python train.py --num_hidden_layers=13 --hidden_size=256 --n_experts=64 --experts_per_token=3 --d_expert=80 --d_shared_expert=192 --hidden_act="tanh_gelu" --moe_layers=[0, 1, 2, 3, 4, 5, 6, 7, 8, 9, 10, 11, 12] --router_score="sigmoid" --normalize_top_k=true --routed_scale=1.73 --balance_loss=0.00228 --balance_bias=false --n_groups=8 --groups_per_token=4 --init_std_router=0.00833 --lr_router=0.000562 --num_attention_heads=8 --num_key_value_heads=8 --head_dim=64 --vocab_size=16384 --norm="layernorm" --norm_place="pre" --norm_eps=1e-06 --positions="learned" --qk_norm=false --attn_scale=0.125 --tie_word_embeddings=true --parallel_block=false --init="trunc" --init_std_qkv=0.0504 --init_std_o=0.00699 --init_std_up=0.0504 --init_std_down=0.00494 --optimizer="adamw" --learning_rate=0.0011 --beta1=0.9 --beta2=0.95 --weight_decay=0.15 --lr_head=0.0108 --max_grad_norm=1.0 --warmup_steps=352 --schedule="wsd" --decay_fraction=0.833 --decay_shape="cos" --final_lr_fraction=0.02 --batch_tokens=[32768, 65536] --max_seq_len=768 --doc_mask=true --train_tokens=295500000 --max_steps=6493 --dataset="wikipedia_en"
Below are experts of layer 3 (counted from 0) of a mixture-of-experts language model. Rows are named router (the router's row for the expert), up (a neuron's input weights, with its number), down (a neuron's output weights, with its number) and show model dimensions 0-255. Each number is 128 + 32 x the weight over its row's rms, rounded and kept within 0 to 255.
After each expert's rows: "raises" lists some tokens whose logits its average output raises strongly, later layers aside; "comes before" lists some tokens at least twice as common just after its tokens as in all text. This comes from a sample of Wikipedia text that the model never trained on. Tokens count by the router's weight.

# expert 8
router [162  84 187 123 173 132 149  77 102 122  66 120  94 148 121 141 149 147 121  85  69 163 118 138  93 138 153 115  89  63 142  83 112 162 118 128 122 181 168 133 130 119  99 161 162 150 147 204 159 118 151 169 136 124 170 114 144 148  70 185 146 129 140 134 202 155 146 110 151 170 159 138 139 134  63 132 168  99 118 157 212 207 111 114 124 149  81  88 164 143  79 142 125 121 151 137 115 149  59 115 146 115 147 140 142 124 129 137 163  92 154  78  83 154 202 148  87  69  68 187  65 111 153 137 109 150 202 108 122  72 145 167 137 107 105 136 165 116 147 141  87 161 117 114 187  95 129 144  96 131 127 193 130  75 122 143 208 136 120 139  77 131 120 102 111  72 145 150 166 140 125  97 148 144 130 159 131 141 163 135 137 135 101 129 179 153  94 188 101 147  68 127  97 123 183 119 111 165 166 103 143 130 158  98 129  93 139 112  76 119 149  88 115 118 145  80 154 125 175 114  88 148 160 151 130 144 165 139 105 108 184  99  92  86 112 118 142 114  65  94 151 140 102 170 155 119 123 127 193 180 154 121 134 127  96 121]
up1 [119  87 120 188  78  98  93 106 129 101 170  73 176 120  89 153  93  75 100 139 152 193 156  83  98  87 145 109 161 169 170 132  54 157 117 181 164 189  94 159  89  39  73  87 124 129 176 150 114  88 141 101 121 133 175 108 115 139 152 117  82 119 125 165 114 111 119 118 111 102 125 114 168 187 126 136  88  68 171 155  76 147 111 157 117  79  84 161 125 133 105 180 115 120 138 145 118 112 120 155 117 136 168 189 211 130  77 125 111 180 118  99 142 131 158 113 112 115 101 149 148 150  90  79 178 127  45 114 111  82 169 163  80 117 140 141 146 125  84 159 106 138 120 153 127 173 150  88 140 117 134 129 219  95 127  90 155 100 124 104 141 158 105 121 130 160 143 111 109 141  78  92 122 161 147 107 111 165 128 117 139 158 110 110 109 186 137 123  70 175 156  86  99  89 117 165  98 155  65  95 162 136  99 137 184 129 124 169 144 113 167 160 124 173 111 107 119 150 161 138 160 143 169 123 105 136  92 100 132 166  98  80 162 151  71 116 125 158 154  75 167 108  99 138 150  88  97 166 170 131 140 122 162 143 179 138]
down1 [163 144  46 168 127 117 167 194 117 138 125 135  79  74 151  88 113 180 157 106 184 134 129 139 165 152  95 188 122 121 131 103  95 127  99 144 130 122 180 102 170 152 124 111 107 153 120 160 144 145 135 165  85 106 121 130 141 129 181 109 139 100 157 144 104 148 130  86 119  87  76 124 116  64 228 113 109 105 160 142  86  78 110 142 149 131 149 167 166 126 154 164 120  92 109 143 133 122 113 108 101 102  85  71 125 106 128 143  85 101  94 153 126 152 112 116 145  85 125 110 153 128 170 155 125 118 107  90 208 129 165 119  53 110  85 100  98 140 137 113 179 143 171 137 134 153  65 132 118 166 119  76 119 162 144 141 119  79 127  83  72 106 133 111 181 180 129  75 139 157 114 154  92 133 118 107 118 125  76  69 151 136 110 112 117 145 165 101 105  98  92 111 131 137  75  97  77 178  93  83 127 106 137 150 128 129 101 152 153  95 146 178 140 170 151 138 176 155  76 104 148 110 189  80 147 164  72 165 155 142 126 180 124 118  88  42 139 180 146 108 111 190 115  78 116 155 151 140 122  78  83 190 105 112 132 201]
raises: "sson", "rez", ")\"", "Professional", "\")"
comes before: "0", "9", "8", "5", "7", "6"

# expert 37
router [142 119  92 109  97  80 106 166 105 129 164 124 127 103 125 120 138 114  65 186 169 120 178  93 166 137 147 108  62  93 105  85  58 171 151 163 123 133  80 154 114  99  96 104 161 111 165 168 124 102  78 144 122 125 113 143 110  97 182 127 148 142  91 116 171  88 148  77 170 121  48 132 215 114 100 142 142 144 135 126 109 177  97 151 130 148 112 128 171  55 111 188 145 153 124 150 114 102 119 145 149 186 134 113 131 107 154 135 111  97 147  90 142 129 138 165 144 161  67 160 165 170 139 192 124 179 111 114 113 151 115 158 163 135 137 103 202 108  75 128 119 123  89 144 122 146 149 173 116  52 160  77 133 126  40 134 143 136 166 140 113 110 140 133  98  95 129 100 152  93 112 156 105 102 164 102 124 114 107 100  88 160  71 124 147 149 105 139 136 168  93  44  88  94  77 103  50 128 111  83 142 116 207 152 114 149 149 142 167 162 116 178 110 143 163  79 161 125 149 163 137  89 113 144 150 163 126 110 177 154 131 136 133 134 129  22 111  72 145 136  96 132 170 148 145 125 113 160 138 151 130 125 148 126  70 133]
up0 [ 70 121 147 129 117 176 128 104 123 162 149 144 165  85 132 127  90 116  69  79 132  95 158 186 176 103  59 176 144 117  93 143  92 131 135 134 114 117 205 120 138 156 127 125 153 119 103 148 117 145 100 135 116 108  82 155  70 144  42 106 115  89 149 121  82  94  85 164 120 127 186 140  84 137 133 178 160 154 200 136 164 117 117 129 155 148 133 128 119 117 149  98 105 117 109 110 115 123 140 122 159 147 192 144 146 156 192 135 161 128  63  88  90 113 123 106 193 109 131 152  67 119 147 117  93 158  91 139 138  88 106  49 140 115  82 105 127  86 127 143 164 129 198 117 166  78  96 180 194 126 126 119 167 103 114 112 144  92 144 119 168 174 162 150 111 145 115 153 104 140 123 116 162 177  85 119 128 115 119 141 162 112 180 150 161  73 197 119 111 155 160 179 141  92 109 165 169 208 231  99 160 105 127 101  78 137  97 142 121 148  64 103 110 122 120  36 105 141 125  92 151 148 152 107  99  89 147 135  97 155 134 152  86 129 107 112  86 118  98 138 158  68 132 101 129 125 101 161 108 130 145 184 123 122 110 140]
down0 [135 156 106 145  73 143 148 173 104  70 135 136  86 140 132 150 220  87 132 122 104  92 145 110 141  91 183 115 102 112 124  66 139 148  97 147 215  80  89 141  83  47  80 139 156 141 170 143 122 128 179 164 170 164 206 121 146 102 195  86 157  81 140  95 126 138  85 116 171 158 130 112 154  90 109 199 154  64 146 102 128 107  79  84 143 110 119  92  66 103 135 160 121 138 132 100 115 111 110 149  79 149  87  71  74 104 150 156 111 172 122 145 171 120 158 122 157 190  91 158 147 200 129 191 168 136  70 146 119 128 102 130 101 166 177 137 159  98 160 108 107 139 151  56 139 146 138 132  75 169 114 166 119 133  93  88 129 102  96 119  75  97  90 162 150 160 166 150 170 160 146 143  93 124 128  90 147  84  76  98 129 116 110 185  85  94 138 106 118 103 108 153 122 111 150 160  99 121 110 135 146 114 107 136 101 169 124 121 166 125 127 135 119 131 113 153 139 131 117 131 132  96 157 140 152 152 113 166 128 130 158 118 153 194 116 106 158 203 110 160 103 140 172 135 120 131 143 156 104 174  86 106 177 106  68 151]
raises: "ese", " this", "ition", " others", " these", " latter"
comes before: " the", " ", " a", " his", " its", " be"

# expert 48
router [ 96 108 158 111 150 152  67  75 116 171  50 161  70  89 165  91 118 159 119 192 101 110 161 138 137 129 120 112  56  61  57 136 114 172 127 100 138 167 164 133 171 152  86  98 149 125 143 115 167  86 139 113  97 115 127 198  72 104 130  68 159 142 125 151 163 136 117 107 199 140 155 156 117 131  67 125 171 112 101 116 187 163 136 148 106  96  96 105 184 129 161 136 227 169 138 104 128 116  82 126 122  79 156 146 137 181 118 111 125 102 196 123 113 167 116  88  87 105 106 136  91 120 145 160  97 180 180 129 123 168  80 149 151 126 106  49 131 162 126 144 107 148 114 152  94 159 139 109 131 144 124 107 140  99 105 121 127 148 129 101 148 111 119 154  45 100 105 153 114 144 103 154 166 172 123 164 126 123 133 151 156 154  60 102 203 103 105 191 120 172 100 139 130 121 167  93  92 143 215 134 114 118 183 128 119  99 122 161 108 148 119 111 122 166 148 128 148  64 172 137 103 150 161 102 160 120 142 147 119  98 162 115 108 186 111  88 105 100 118 149 113 135 118 124 131 170 186 136 176 162 170 140 137 143 103 158]
up1 [157  87 103 176 121 112 188 132 103 112 189  90 185 145  71 123 153  80 110  80 133 180 117 105 109  79 158 126 145 100 156 115 106 162 113 156 131 170 120 171 125 129  78 119 144 176 174 176  94 142 183 159 130 173 188  81 166 179  97 166 114 166 165 177 130  51 150 112  89  89 130 121 159 148 143 110 107  78 136 160 131 179  97  82 155 162  90 127 108 117  62 146  68 114 188 145  96 144  96 119 145 147 145 159 190  97  97 107 149 158  98 105 151 131 176 120 102 110 135 123 144 134  75  63 180 153 130 111 160 108 177 132  91 112 144 195 166 118 118 158 112 162 132 124 138 120 108 138 111 162 169 126 136  67 156 145 146  95 133 131 127 142 137 117 141 105 127 199 158 125 117  79 117 117 117 123 126 173 161 127 135  93 109 111 126 241 114 139  80  92 164 110  53 134 107 174 134 162 106 111 175 143 121 135 148 136 125 145  65 107 134 138 165 119 103  82 125 142  94 152 116 150 119 165  66 126 113 123 148 151 118 106 187 117  98  92 149 123 103  66 128 153  74 129 119  73  61 159 173 130  87 114 136 147 169 120]
down1 [182 153  56 196 136 143 187 127  84  65 135  61 137 146 139 154 123 142 147  78 157 130 108 130 109  99 121 165 145 139 143 117 102 110  75 103 124  70 152 147 136 137 125  80 155 108 129 140 119 188 160 143 129 105 146  61 113 126 147 118 133  91 131 102 117 123 127  77  70  80 140 102 134  92 145 116  86 109 156 123 116  96 104 111 122 173 141 163 143  78 102 165 136  68 142 138 170 182 121 128 148 102 118 139  74  52 111 164 137 143  75  57 108 136 189 168 124 119 191 169 151 148 110  85 128 133  56 121 138  94 216 112  97 131 168 151 115 181 124 151 150 195 100 153 132 113 175 116 141 173 124 142 115 144 146 168  72 103 123 156 101 118  80  91 164 136 102 153 135 139 196 114 101  95 159 146 118 167 129 109 157 131 119 134 113 146 120 115 127  79 106 116  80 100 157 153 177 156 147 118 206  93 126 177 143 122 133 104 152 119 124 139 137 174  75 118 147 137 137 156 146 122 168  73 120 113 109 133 130 104 113 176 180  95  94  76 118 146 191 124 111 113 152 134  67 113 192 126  82 124  82 158  98 111 212 176]
raises: " standings", " chronology", " ratings", "ropoda", "frac"
comes before: "0", "9", " |", "8", "–", "7"

# expert 33
router [150 131 175 100 168 150 125 101  88 127  70 129 130 112 108 120 135 152 142 121 103 144 147 162 124 119 152  87 106  22 126  98  70 149 133  95 129 175 157 145 153 180 120 142 151 178 172 123 142  96 132 157 139 126 122 150 147 189  77 166 165 112 133 135 195 147 102  94 149 187 145 159 125 152  73  92 177 119 133 143 208 197 118 138 128 142  94 137 186 146 113 136 153 153 121 140 117 145  64 150 135  86 169 121 123 138 147 116 155  97 169  82 113 133 180 127  76 122 125 165  73 141 150 136 101 159 223  68 129  98 131 198 184 112  91 115 125 135 167 184  90 156 108 151 125  91 126 161 144 119 136 170 106  71 124 152 166  63 151 104  47 126 145  95 103  66 104 149 176 149 147 108 115 138 105 186 141 131 141 137 106 123 113 130 181 151 118 203 131 108  76 147 142 150 196 112 134 121 161 134 152 139 171 125 127  77 142 146  91  93 116  79 133 139 147  84 153  93 173 166  89 144 162 131 144 119 128 140 120  93 209 101  72 110 114 107  91  79  99 160  87 123 123 165 125 121 163 126 141 163 132 108 141 149  86 139]
up1 [133  64 131 163 137 116 145 147 159 133 124 109 149  96  61 120 181 109 113 165  95 148 172 125 114 138 101  90 120 106 166 106  82 168 107 183 166 167 122 169 171 132 105 137 106 156 148 150  65  35 115 121 127 163  97 115 158 137 126 170 132 119 135 189 158 118 157 158 100  81  91 190 180 113 101 110 138 143 130 167 174 172 103 117 161 112 114 124 116  43 117 121 105 105 218 160  96 148  94  77 132 143 113 177 189 114  92  83 153 114 139 132 142 117 114 105 107 138 111 119 133 111 140 134 158 154 136 116  82 116 137 113 129 146 106 189 146 138 102 160  93 121 108 123 116 119 113  34 128  84 183 147 131  95 124  70 161 185 197 135 141 152 130 106 124 109 150 120 156 132 103  62 115 138  72 119  63 153 135 148 134  87  88 143 144 205  99 149 127 166 147 112 104 129 138 152  62 108  59  91 154 125 140 154 152 161 215 149  88 160 106 106 146 160 187 130 165 100 138 135 102 128 126 158 117 152 133  88 140 159 136  55 123 131  94  86 149 139  86 106  86 150  73 145  93 140  88 173 154 135 141  85 155 172 104 128]
down1 [120 123 182 171 136 110 132  91  69  71 168 132 178 147  97 104 102 154 114 131 178  94 169  63 137 101 152  82 147  97 123 165 130 147 102 170 158 165  98 162 131 116 129 158  59 105  88 118 126 105 146  90 129 119 127 155  95  79 112 101 131 116 142 134 166  81 159 140 169 108 166 152 109 153 131 133 123 102 133 174 193 151 126 167 104 135 164  70 184 180 100 152 145 109 162  70  97 138  88  82  85 111 190 118 162  92 138  79 123 100 101 106  73  90 170 134  76 129 140 115 147  95 108 138 191 115 147  81 112 166 155 149 134 114 133 140 130 107 174 151  40 102 176 142 123 142 108  86 126 151 123 110 141  95  70 137 145 104 183 113 138 152 103 144 113 155 121 141 179  96 126  92  97 123  67  77 146 135 106 103  70 115 119 205 143 105 149 134 109 155 160  97  84 121 154 211 149 141 122 165  77 135  99 160 151 113  91 146 161 151 163  97 140 148  97 122  79 134 165 129  98 197 183 159 100 111 161 130  94 103 191 150 140 162 112  89 129 145 103 143 159 108 153 165  88  85 189 163 172 150 100 140 113 142 188  88]
raises: "iture", "itive", "ical", "astic", "ights", "antic"
comes before: " |", ".", "0", "–", "5", "8"

# expert 10
router [144 146 112 123  98 150 167  96  36 145 143 100 168 139 116  86 148 121 109  78 107  90 128 133 103 155 108 139 112  94 103 111 128 147 149  91 136 147 112  85 156 198 103 132 162 178 137 114 141 130 179 152 120 141 106 101 121 190 110 154 150 171 115 169 114 105 142  94 100 147  68 130 189 134 137  57 147  90  46 127  96 156 120 101 138 123 115 135 151  85  59 104 144 123 129 156  94 128 101  69 151 162 184 169 168 158  60 140 176 140 143 141  96 147 155 127 127  74 127 115 107 119 159 145 123 170 216 125 143  63 145 189 172  85 116  75 140 130  98 146  94  94 117 112 115 161 146 123 166  74 106 119 138 114 157  82 149 122 108 156  88 145 154  93  92 122 137 126 160 128 172  72 117  87 167 189 166 156 181 141 101 147 152 122 107 162 141 186 126 155 161 109 141 163 190 152 132 171 172 109 205 167 127 105 149 171 143 175 108  89 112  76 145  92 135  82 106 132 177 160 106 136 127 184 132 149 131 154 104 116 171  76 122 136 126 146 116  93 148 144 125 116 138 188 118 157  73 115 149  96 177 165 168  84  81  89]
up0 [106  77 138 124 178 145  89  98 130 161  90 141  95 126  88  61 137 106  83 135 163 129 172 138 118 109 113  83  91  89 108  84  49 165 143 155 163 137  87 172 117 126 123 128 188 133 149 132 148  68 147 101  99 184 156 154 117 129 135 123 132  79 148 169 173 112 125 136 156 135 116 178  86 208 124 135 137 111 169 154 164 192  97  99 148 128  66 102 189 153 129 169 153 101 133 157  86 120  91 154 178 121 116 114 154 174  99  62  87 141 133 113 198 129 120 115 123 111  94 157 159 170 160 151 134 185 132  78  84 157 130 161 134 126 131  90 118 140 139 177 101 183 135 163 158  79 184 124 121 124 158 133 176  88  83 118 128 112 153 136 135 131 119 103 103 100 162 168 172 173 100  57  87 116 139 128 107 159 135 114  72 131 107 166 143 158 127 134 106 149 156  88 103 122 147 136 119 144 161 151 108 159 130 178 166 173 164 171 126 155  96 156 167 164 151 116 127  58 163 148  54 123 152 139 132 123  81 119 121 161 115  47 127 125  47  66  96  98  95 107 103 134  89 143 112 108 172 153 143 167 145 113 176 164  82 124]
down0 [114 148 141 122 162 127 122  99 130 142 215 152 125 168  98 106  91  80 130 122  91 133 152 133 105 123  84 115  94  74 168  91 131 134  97 155 140 133 185 144 124 131 154  75 122 115 160 130 119 130 131  99  97 164 111 141 136  96 148 107 147 123  51 118 119 178 123 128 117 130 109 145 177 168 180 170  42 179 139 163 143 209 136 117 128  93 116 182 103  63 152 132 150 130 144 137  93 131 133  97 135  99 106 120 106 110  34 128 141 152 131 170 148 124  76 138 101  44 138  69  95 224 180 181 120 154  89 132 118 119 153 133 149  95 116 131 155 120  84 160 161 124 154 114  83 147 124 117 147 158 139  92 130 176 108 164 105 168 132 154 115 108 103 144 159 100  99 129 128 112 133 114  93 150 138  41  61 139 126  99  88 126 153 103 183 159 134 100 117 175  96  61 191 187 137  98 135 129 100 157 165  66 198 120 167 159 191  83 137 142 147 153 157 151 142 154  75 137 113 158 103 146 104 176 133 125  98  71 131 137 136  96  94 141 154  87 146 171 100 128 169 155  73 150 136 142 161 135 136 105 179 138 139  85 143  93]
raises: "amed", "ogen", "ended", "agen"
comes before: " the", " a", " his", " its", " their", " be"

# expert 0
router [198 115 147 158 154 109 135 138 166  97  60 137 110 118 135 125  91 114 160 129 152 145 126 115 129  95 141 132 139  77 149 142 100 149  93  99 128 144 189 149 176 105 122 198 145 154 167  63 131 136 123 129 117 122 112 110 149 104  95 126 133 136 188 127  63 142 133 147 169 167 111 136 136 204 130 174 182 124 184 108  94 157 115 155 134 155 125 129  71 211 139 159 120 122 136 200 122 123  80 110 133  96  88 127  85 184 117 117  82  35 189 110  81 105 120 118  25 116 140 160  24 132  69  97 164 130 122 126 145 150 149 144 156 112  88 137 180 148 132 174 124 107  70 135 147 123 116 135 170 169 139 129 118 128 126 171 183 171 164 151  74 135 145 117 132 151 124 208 118 107 127 121 138 204 145 149 106 147 121  60 153  99 127 187 126 145  89 162 106 116  54 108 100 118 146 132  98 169 128 159 155 113 189 129 149 120 135  93 137 131  75 188 138 129 106  86 169 123 127  98 108 154 125  72  85  88 148 156 137 110  59 130 139 111 127 139 124 121 152 135 150 113 144  79 109 120 117  64 130 135 108 121 140 140 135 109]
up0 [ 94 125 118 181 140 128 122 125 107 149 114 162 116 116 123  79  94 134 150 134 127  93 134 100 111 158  90 117  78 118  98  95 123 182 140 157 143 182  93 160 170 123 112 123 157 118 151 129 122  76 204 148 107 154 180 132 130 137 123 106 152 106 114 140 169  87 120 123 159 122  94 209 162 103 118 146 143 116 103 118 147 164 113 101 150 123  83  72 162  96 121 155 116 140 121 139  61 116  98 136 153 127 132  93 162 122 163  49 191 130 168 126 115 128 118 113  96 107 104 145 187 143 149 165  88 130 152  87  85  90 116 125 136 111 121 110  99 145 130 148  53 217 144 188 103 182 159  77 126 119 188 112 174 120 114  81 107 120  94  44 129  74 107 150  51 150 174  93 200 165  86  75 164  94 125 114  91 155 153 159 146 141  93 124 170 144 105 178 105 172 163  88 149 114 147 128  97 137 132 149 134 170  80 127 116 133 126 141 105 159 100 140 173 162 150 111  75  77  95 178  79 141 162 124  91 147 126 109  69 114 182  68  97 195 111 102 113 117 130  72  79 151 138 160 127 106 159 179 156 155 140 180 164 117 152 139]
down0 [152 192  96 129 133 112 142 150  52 154 206 120 156 120 125 160 156 176 131 153 135 139 111 119 131 152 137 133 155 169 147 144  94 135 138 160 108 107 132 126  22 138 107 104  95 131 172 117 108 124 160 103 115 153 119 122 110 126  86 100 154  78 107  77 152 103 136 133 114 141 132 127 130 101 162 112 137 146  58  86 146 124 130 126 153 111  63  98 120 187 134  94 121 157 136 138 131 118 148 105 110  84 149 127  96 165 146 165 183 179 134 106 105 153  90 168 188 106 122 168 157 122 141  82 116 119 227 146 130 196 128 118 117 136  98 144 129 144  92 117 154 120 185 158 142  75 135 143 142 163  52 170 154 200 123  94 112 136 170 129 204 191 113 133 142 111 121 115 138 186 169 138 130 187 121 164 157 130 147 177 121 109 168  50 152 105 132  96 101 131  86 121  74 101 124 134 122  87 111 114 101 137  90  90 130 122  93 133  86 105 147  98 129 127 112  49 189  58  83 138 134 145  81 164 149  98 107 124  46 115 171 114 130 165 198 153 136 196 122 107 127 159 140 117 140 125 143  85  98 154  81  89 130  89  99  95]
raises: ")", ");", "):", " part", "born"
comes before: "\n", " The", " He", " In", " It", " This"

# expert 18
router [127 117  75  70  66 110 130 111  65 110 146 138 119 171 112 123 151  79 108 129 119 116 115  76 133  74 175 113 127 155 131  88  79 153 174 130  96 126  57 139  73 132  97 133 125 164 148 152 120 104 114 158 189 150 137 121 125 148 154 159 136 120 117 159 186 117 161  83 171 114  85 152 180 131 136 140 163 105 154 114  94 170   5 100 100 151  76 138  99  67  93 172 141 121 135 101 110 149 104 164 148 173 156 136 136 111  70 110 104 134 109  96 159 157 155 144 136 127  77 135 191 136 101  99 163 167 176  95 112 107 162 230 161 121 135 125 138 117 126 152  70 157 127 125 135  78 173 157 142  93 175 132 162  95  93 126 191 134 157 136 118 146 145 110 124  89 163 120 175 143 118 136  83  60 146  83 109 117 126  52 122 164 100 174 176 152 135 116  85 144  96  89  44 152  99 123  83 147  78 140 167 145 151 149 155 165 112 118 160  94 106 144 144  82 154  99 121 104 182 161 107 100 113 179 156 164 101 102 181 167 123 122 139 139 124  94 167 140 137 175  79 132 120 126 132 109  73 143 113 135 114  90 145 137 141 111]
up0 [ 72 169 131 175 138 103 133 163  90 150 114 145 112  93 110 129 142 134 121 138  97 122 114 112 120  75  94  88 128 123  95  75 127 166  79 176 154 143 179 133 162 165  54  78 171 145 179  92 188  95 154 140 187 164 179 129 141 188 121 109 165 117 190 105 111 150  58 131 133 145 205 127  88 159 109 102 101 137 143 118 113 168 151 120 135 121 159 124 167 149 124 117 122 145 131  79  97 188 110 119 144  83 143 102 162 107 113 123 113 166 164  92 127 118 133 139  95 134 165 190  95 184 151 166 127  91 118  36 152  60 118 148  94 156 124 138  79 118 124 166  95 188 122 153  90 114 127 112 174 158 177 130 124  88 150 169 133 128 161 118 130  66 150  84  94 156 104 222 130 147 150 103 115 120 107 151 182 145 168 127  86 139 146 126 163 112 133 138 132  87 155 130 167 149 126 150 153 157 151 108 132 103  88 171 109 122 222 141 148 132  87  32 165 120 144 115  81  91  80 161 107 129 150 148 104  95  38 133 120 129 145 120 141 134  83 110 146 106 141 119 137 143 121 131 114 114 184 137 160  60 149 138 133 164 142 136]
down0 [ 94 145 112  81 146  71 131 158 141 118  98 128 100 197 150 133 122 125  71 131 151 140 160  61  90 134 197 120 112 143 112  76 170 107 135  70 116 127 137 124 143 128 112 172 134 151 130 122 141 170 143 148 143 122  77 134 113 136 159 119 117 201 167 167 127 121 201 156 103 130  54 119 203 132 168 138 125 130 143  96 115  97 151 137 132 128  95  59 116 142 150 162 144  97 113 138 165 153 112 173 154 178 123 192  54 139  64 132  90 123 160 159 155 101 121 130  91 116 149 181 164 105 145 146 118 177 141 172 124 124 150 118  78 142 102  98 154  85 126 105  95 117 113 117 131  89 107 102 159  65 179 122 113 181 116 114 129 125 105 140 176  83 113 131 142 166 205 128 126 146 170 112 102  64 163 132 151  83 107 115 150 115 101 201  78 161 123  96 119 168 100 132 145 130 136 209  26 130 165 109 128 131 184 105 143 113 103 145  88 114  94 172 141 202  50 106 103 145 140 113 135  95 140 137 142 116 143 113 104 173 128 123  98 110 116  66 114 110 112  94  92  76 131 160 155 117 146 150 143 129 103 196 140 110 169 185]
raises: ".:", "listed", ":", "ited"
comes before: " the", " a", " his", " be", " an", " its"

# expert 23
router [142 112 131  86 193 139 186  87 134 150  86  83 161 160 119 143 113 143 146  75  97 181 102 135 117 120 131 114  84  70 156  87 148 139 157  92 133 152 121 150 173 139 120 122 181 136 155 119 161 113 119 213  94 169 108 118 132  90  99  88  86 154 100 174 106 127 120 103 139 171 180 153  94 146  86 129 139 122 162 130 142 153  85 137 136 174 118 104 123 115 133 131 142  89 146 132 108 174  92 154 159  94 182 149 142 121 145 122 199 129 115  84 136 124 206 149  90  69 156 121 126 124  82 123  85 180 229 129 113 106  95 142 185  96 162 131 104 107 172 137  84 121 126 123 119 172 146 201 121  78 139 173 155  88 173 122 129  93  77 151 110  99 164  92 108  92 110 167 152 121 143  92 176  51 104 176  72 110 148 125 166 135 108 109 176 132 117 225 142 191 141 135 141 170 169 129 113 176 161 159 176 125 120 128 136 104 127 105  87 138  95  75 144 122  89  62 136  86 155 114 102 154 155 131 151 123 126 144 111 106 143  91  94  80  55 124  69  90 120 141 123 140 139 147 137  79 147 177 166 152 139 143 146 124 136 150]
up1 [ 67  98 172 154 119  85  51 114 146 104 117 143 129  93 132  55 171 130 118 175 157  80 150  90 114  97 134  86 102  92  69 163  96 142 169 202 158 187  84 141 136 146 133  98 163 111 173 117  91  78 140  80 112 158 181 189 136 188 133 113 140 126 161 177 122 124 124 134 149  88 108 175 118 162 124  90 119 101 170 124 141 153 134 147 167  86 121 151 111 167  95 116 143 106 150 103 110  98  91 122 171 103 141 138 174 179  97  93 133  69 171 121 143 136 100  82 109 167  77 178 149 139 166 196 125 167  91  82  90 116 119 146  93 149  91  91  84 169 174 133 113 151 134 152 123  84 146 125 135  92 203  92 163 118  99  84 104 149 162  75 186  78 168 172  55 117 127 149 140 139  89 155  81 134 142 137 113 120 155 101 103 106  88 158 183 137 125 121 111 116 109  85 119 131 173  93 149 148  91 122 114 134 123 108 164 182 181 111 171 117 102  74 136 136 141 174 150  88 154 160 108  54 150 110 112 134  87 120 143 135 133  97 149 174 140 115 152  63 105 119 113 135 127 140 125 173 154 148 129 147 164  66 130 157  96 148]
down1 [ 99 117 159 134 116  72 123 126 138 154 169 138 163 142 109 234 173 108 171 140 106 103 114 134 131  79  76 141 113  56 137 151 151  96 187 114 127  91 174 111  62 110 146 183 110 114 128 135 135  79  60 149 163 163 102 120 119 124 149  96 137 121 136 135 150 180 170 136 130 129 152 151 134 111 192 117 139  76 120 107 132 177 119 169 154 128 171 111  51 143 131  86 147 157 127  57 133 106  97  88 134 184 149 118 100 117 110 128 206 119 137 127 126 205 142 126 104 165 104 108 191 123 140  79 154 143 158 154 110  93  95 113 139 158 122 122 126 145 182 148 161 151  69 141  95 167 143 129 125  84  89  91  60 116 163 113 120  90 100 119  90 142  72 114  95 171  29 132  87 166 138 163 126 107 168 106 145 153 134 189 135 149 159 152 154 154 126 147 136  87 135 205 148 119 124 137 150 141  72 134 133 112 121 124 123 101 138 130 156 112 116 169 107 132 174 105 121 119  82 137 112 134 145  59 166 163 102 174 144 131 135 124 195 119  77 122 176 132 105 120 122 184  62  89  65 132  89 105 154  84 151 161 116  99 162 132]
raises: "]}", "over", "hold", "ups", "hr", " attention"
comes before: "0", "9", " of", "–", "8", "5"